config.toml
hidden_size = 256
n_experts = 16
experts_per_token = 1
d_shared_expert = 0
routed_scale = 7.68
balance_loss = 0.0048
init_std_router = 0.0196
norm = "layernorm"
optimizer = "ademamix"
learning_rate = 0.000373
max_grad_norm = 1.0
max_seq_len = 256
train_tokens = 699500000
Below are experts of layer 4 (counted from 0) of a mixture-of-experts language model. Rows are named router (the router's row for the expert), gate (a neuron's input weights, with its number), up (a neuron's input weights, with its number), down (a neuron's output weights, with its number) and show model dimensions 0-255. Each number is 500 + 25 x the weight over its row's rms, rounded and kept within 0 to 999. Numbers have three digits each.
Before each expert's rows: "raises" lists some tokens whose logits its average output raises strongly, later layers aside. This comes from a sample of Wikipedia text that the model never trained on.

# expert 6
raises: " be", " create", " take", " become", " make", " serve"
router:445469490490538460444479480533539460507455485503509515510525463468466494514482530471525489498468513462454499493489500471488483491504536457488540494461514519511466489494515494499459470502508505537494528478547483476519450492498532526504526565513480525515513478494468533508467522506521503512494522510485510497510544505474520494506505535529531476507500544507442473468485476470520453459504524491512526504481483470509527498481458540501483524517477476476459520472456475507458453507506481531515464523501533513503505525521531498513522483490501469468503557532530471496504513503494502534479495537508503517500512507463517514478523489519554447481499528464517481493513477550511531488475537447489510503469538493499540504523504535473515542486496488495509489507494479477525539493491524
gate24:483496522466500532503467524464494506472517491524495531537481542550460488489551491490481521487484534423465536491482521514472492473473490482505545526485499513477488491571505475488508521478500507507491524485526529540498475485511458518480492551487502509483531483512539525527538526490479509519481513460507535497491518535491509495496499530519551500575519505430477531540496474528524486506462528494477492511486495472506472502505532550508478497513479514497519535482484509502535485478470552492484480513467506506502535507488506521471472498500478439467525473510470524504495508490504485483493510527487514507477501504495534521466498533478504496514509512464520530477484520507486475515454491505469519521523478439583485506499496523504519466510496501537510491502470498535477494475569501
up24:527503493501485489508496522521509540523488511473466496464512498488472505481488537517560505521519495479451505509557437526507480554534519500479470498537529508513476481476502530522471470487494521491504500487479472555451469476466533515504507492488526514499506481520569487462470492480479503515509508497524469527539482474527512527505465522467497524468499523514505492480501476507502483499542493496528536508503435518467457485479497504491530465513532503495505457509476510483492490495474507530540514478500497492508495469529488505495513523547512480527498506492494471520533493512496546583507504529479533500492459508501531530478509495512493499472514479532531536480517489505479496508486489525567504485504537504460533528584525503460492498451444515461524506547518501497504498478471481
down24:496511479551499476470492415492498492474484520489524525475525496507534515504507481450505523490518511483498526502475457479473485520484563492476509485533491486519491488498491534534512526514461486487529510488517460525544447503463526506524531539489527481459559501489502526504495510515516489483486549522511456503477490489506496514481477509494474499475486491477543549484462531511487512478492487526484477502520535498483492475487490450523539507500488456541482497504493497413474472452477533537523500540491537499511516491509549460502518524469507453484479518500540512499486516475533501487501470505480465491506510502550446500517496485545517528516488513510504508496500490511486492521477483494492507501501485550464463493500509494530518517560492496492493529503462475526533503552500433
gate25:507497451496523525476529452487482462460519520532509492551485526507485501500434498505489472465505493530507525507490487471510497493471494504462517520520511514512525460459519502498526490540500482479509514471512486517483530521515496490488488509492490495502520463459503455476478508539502483517546510506478543530533480467457467460518479479543519482475504467488467509533480537505516483478488477504482499499487525452519494523463471496465487479485502479509479507496497496516454454516528491498477518464452468469500484520477524482499492480485526516473506542576504451466508473495485457512476463499526473521495541442516511533495471508503501520466538583485519511515553483544500547476510500496489521455494499487530474499499507549514509505520515488456460506481520507488504498491458464
up25:488486496431464486487488541457516469482489469483511508525503514529472478496524495512518495516496490517492490468506484484513499514497481484523532511488511520485500459503401500517508452494519530474519492480517510532554566511499521457492531521473485460509491503494517528530523522503495478451497483524525462521502488490474481489525498513491494502523475517490533512507483464528498535484536453469525504462482510475527444520477539477512491492483470515500491508458499486535523516486510489540466514491528480505532466506544541522447490541506502500524506468475476564495501509521472508527499502505504517512445510465471499501504445542475529474497511530485509530525522536496533499517487536461465533497503520511505482536521510521504479472510480549523486488495469498508512510457548563
down25:501488505454482510495482550501503484544512510518494485513460508481503555469502497509501465496467528470532501504542517535524500445466484487483484524493471487497473501533473473495510463489579515470476527480476505476511469473443486579524538517478499492535470458501505510516508474503544465517479495533535502498525458463474521504463456489455482531486495499517439520510477514525487480495501498518514500463453475511473528512509514527501517485470509497494500489512547495512494529501508498503523542551501513476488530524519486534502503483532485542534488434480525491470477528486555491505462491502488502516534502480507543492476476455509498486542453508529498480468501498536541506508515495477504482530495535481487482509525460501533518520465488529516492504537516471513507495529475507

# expert 11
raises: "\n", "===", " or", " either", "===="
router:477501458459505464473498474514518484497479510522500520501525490463484501507471529504499508469487523469493505509456478490493495506510518481492530458494532512531474492506549460487486493514470523556512496465538462483500463491494520507516504526527476514504504485512512515510483515524513503459481544519506535461495536502484541505481523568518534494488512547500485498473504483503545468474516512471523507551521491457475505537495455490481483480507465518486512482494512460537475460528566481504518517508481545493454485538524512460520538490464507462459508519541533485505503504455513501528482480522506541548569529465505510500470523554507527483497499494440528479482487462537484534501468508493497502525457508502501492505502519509463500550496506489470540480496486476476483535512466484
gate8:491500507495521454490514450529485467497491537536513487532470525517558512454544519502515508490492474485462469525508449526524467456506529516488504489442524509508509497496541480436475504529476518517492490533504529481481555467520492531500479459561494519485452535534514539500511506469501454495505468535530497474515535523479510499491470573507517486523515494462490526489510550496474494518524484439539472534529500488503492494549458501454477515530511496494485558514446479506472524519485497492485498526477482509490502477498508473497515508526478492496492509520482500521513491464512520465480461482489508498501467471501500491504550565512484500477491471511496508489489494503467519487486480473514492489510500445492492502511470502532470452520502457483510519488468494474495526499480525
up8:524501512498478456521509494531490514485492513477507488550508480479509460458472467500538524481533446429510480480553525503518506472482469453473502466485535506509525510536470470504475529546531544534494482523515502495504494553464514529546502468496494477476518525520484460492480470487542492505493544517493501481543495498482479475513516476561493518506552579510473523495539498557474495552509549494497472522550509505517493469486485499539527502469458448502526472525508494503488493516529474510498490463474522516505475477519512479506489479461521496516463524498524525487464504522486506491504467504523511504475506492525495496520557492488538475457488513473518500530496486492498497497498447505515486528507489501517499518509485511548486468473491504461522500474539483516470514523505502
down8:498506484513463507504482533538491471515479476558473502473492538544500524466523504548482483531505490505479511527491487514527512500488476519558459544478469497507480505502506538444560482478477481504539514494516453495482503489509480501499515517478506456474464476503459514470517508487465513483473457484486470508506549569496460468496529496494487457511478482454498519509478519528437545537546490470480506488485521476531513504482522543495462507482498501499509513468520491494489543532504520511496504511507473488443495463484502521549519524542505479481497502548510486480456497528549465495494491532521500496545516500522545523500507470497522513487486507539476486512516542505469533515500479496502452491513496483500448541537502482492500502536502503496514483508481545486504491457468473
gate9:502545502493510488507503488503485526498491482492516469508478506523490477474501490500527487445495525478484494495507478529534461498493475501472452566500520525525495488484436502496464476495531483515515444479524509491524466521473526540515476479507530475526482487501514489543517463509535512522485480512511510480482487504493476526523509529468518565459515490505526541517543503532466513470474516527514500480547475491555525513489458481517526502507543473481505468496537481513518425544533508543528482477505490488462517502516518479482479501509538507466465489492490484468513510484520492507527487526494515540511526502456541558485488511499498513455499472499475549456537511545541501496475482468501492510471506481499557495496516496546503502524492510528474479516498488468512563451485498
up9:470512508487507461497549519516495502501552519492505488481529511533477505555508471490490482499475501512508466518518556489463495505492496477496487512521509456490498525494488520434551467496526539514444477536494477495445524500495440518480480496532492520492521526491486462508553495484494491523509486489501494504476487517484524532502511522554492433481518526490502499474492515552519527523505535473503475491518502534469493531534510500517515497518488444475506502470466438484479514513560533528533529475475493513468526544492519525512518496479507513499557527474476482492510513472503483505502479509531521504486471469511472496492481520469505489493501548518508495499490454487424462496499526483486507535513498467491491517533468500514495519528541494523567504505522493505454460519538498
down9:524556503503498524502509488514512510561493460499464467491491510530476493505509531504496498541500506492461497496470519504520506515491516503520448506498519503480496469506508489499486511494495522486472512545520535503518468497491520476523508501496506515478512522494489508533488506525520545486481483473545540524474516459480522499521473540457477498504495487487529508488503539507482452476526461474483498480512532515537546436498477549487512513529516470525514482449507487537494443529495561488554533524473492536474516460474488493498493523507460460416520527498514506479519493516513501492473472470536492527507531493485471513488484535503462515520462477514494491550458512484482539459483482542501491481483464474515482453490512472456525496506523513519476465509487541523479542533479452

# expert 9
raises: " (", " from", " in", ",", " (\"", "==="
router:452498456470536471433487514522542505524472469501524523507525477471473448504509530509525510481447533460474500493498499516491463502524547483484511521472518500528521502489498482482469491504503470543494532515517502526500474504530520502519542551559486506487546474507470489509489523528504476498474494478521541510493553507490547479484513525512519509469515525503465491494482486477542430513498530503522516497505515473513459518469481505481540491520469488443492499489444492520470465499541498509514475542508513468502492492532569503490514475478470477464518514527543490528475479501538510523468507509510489525534511514486525511469505498510545456479479511473514482494472458521473509484458525469506499525477526478491502511517561550496485522482524489508519492516505474476472516511483502
gate2:483491485473495505485497513520506500543513489451490508502554504469524520468519491480491503494486507503530516476536540508560494487521502520513528483496484503520508524489505480513460550503508469479565522460476515534517490458534487550491465513488524524468513507504426454553472482498517440450491534485492509439563512491461488523512485488527509498538474495503508499491536504511497516479514533468502469491532515498453499486497484534528473496473500505503525510505530498452516519505506492464487503511495509446504521483486588485491508505482484475498497500504476513517490539487492489525510478467523544509497505471468497528491507451506538494494536543511484499484506518542516494462536468481481478489502467483513517529511473441466518519506513499489479470516478482511490518534434505
up2:504574525450498520526506547511459520501490458468505486504513498453473482479539546506474473511456522510463474514539512492502487552484471513474541488480493479499474531464472480507520509526495502461497529508516494479488512501544474490506486500482474489517475514442519536486503538456512473532521490480523506514474512506518456559483510497495508530505483483501502506506502486511514480516528526506479500505510539481470487508484531516465455515550474482503520516530478490484521495454505511504497470533477546507530488498533485514495522466544505476532509467507497494503537487481502479474501507477517513515471491499483536492492512507489550526490450457447473509477522466470453493511509444473519464548477480484535519518507526464488479509467488536521494508521479482548542542501474450
down2:509507464504479489496503487505507495454505489450530490516470529486489495480490494534512464469486512509503496535545520452505503497478504523471504504480500446482487459560492500504511521520477481460512533490552470512459525493478472504508502489494459496519479494470545468531490501446480492515515483528525527488475517496476480495491504508473506484519533509498520484520502495523505531496490530478490481512509501518520494487487481477501461517477490499499522504475503489517483502488532505475561460492545538545562504490582499522486527536516511535510510462539543513493495490487490539466512503512470471502481528445429492473499555523497528479446519508479500494505460479504510546518547451466485495526476485529551502502531516491485545501524513484544485461496499554525499494478516467
gate3:518530492483457517492486476479484509521479473503508521476498507496504460477464508518512477523470509524509522473509509495504498504504473487528525495451471490545438496503517511518507548469542573523493477509544507472502483465556477472498500461520467543509534516500500517540494481442519547472511469533488459477531499528533496519483515515508457527464511502511484536442511461555525520503512497442478517473496503527484513490514522479492510506493506515486463496529557501477491517477511497483575492513519492504520499478502499529521503496504507510537510458496529487539490479543514498526509511564478493520489519490514538538488523501479497527480515532519484513542501510516503485498466488459508530485510458516489486459518521508458524453470477499468456518475550483493503516496475467
up3:485508477507505474498480510492511474503450469501505511511489472537503519499522551497482510493480426527501529506498547486504510493508538472475446478518463490489515524474503515502516515466495517513539484507463464471502485499449482536568504461498508478478513490468557485482508489543441494531512482489522488469509546524496490513511519473519527496498493491491508495498514467491490480558521465502497518487466516490508512536490503504492504505501487477489492482511472504487467472426492483499482535498499525494472514509492420559473519472485495500534456495524522482495514450498523502500487507530460525503526516497472483462523549506507556492514506440524451469546486544530523500515502494485467498499535447483490486510511484553476528513472538499477479504508537526523511519532505497
down3:526478479459495439486482471546491533519484517530524524467480534510539516462513468440483502467538512510470491490493478501483472506501572527502477493507473488527503494534507525499481451476490485492532505495506524459528539531464505496479478534524475556520507504510496492521493528520492487504504515474502526476455481529483519505510455497510481478507509511495550511529504467519554488492506478492511447530469525494495498535488520507524463587500496537494493497496547493518462485476497515490494483507483479483501523490498478552517511473455498485487487531466534556477490513506433465528512520525518495497470506481444483489508463531486499542483486510502476517523512483473510498484461491481488529483491482501495492542517533523495559499498491476481496509558500527530503479508495452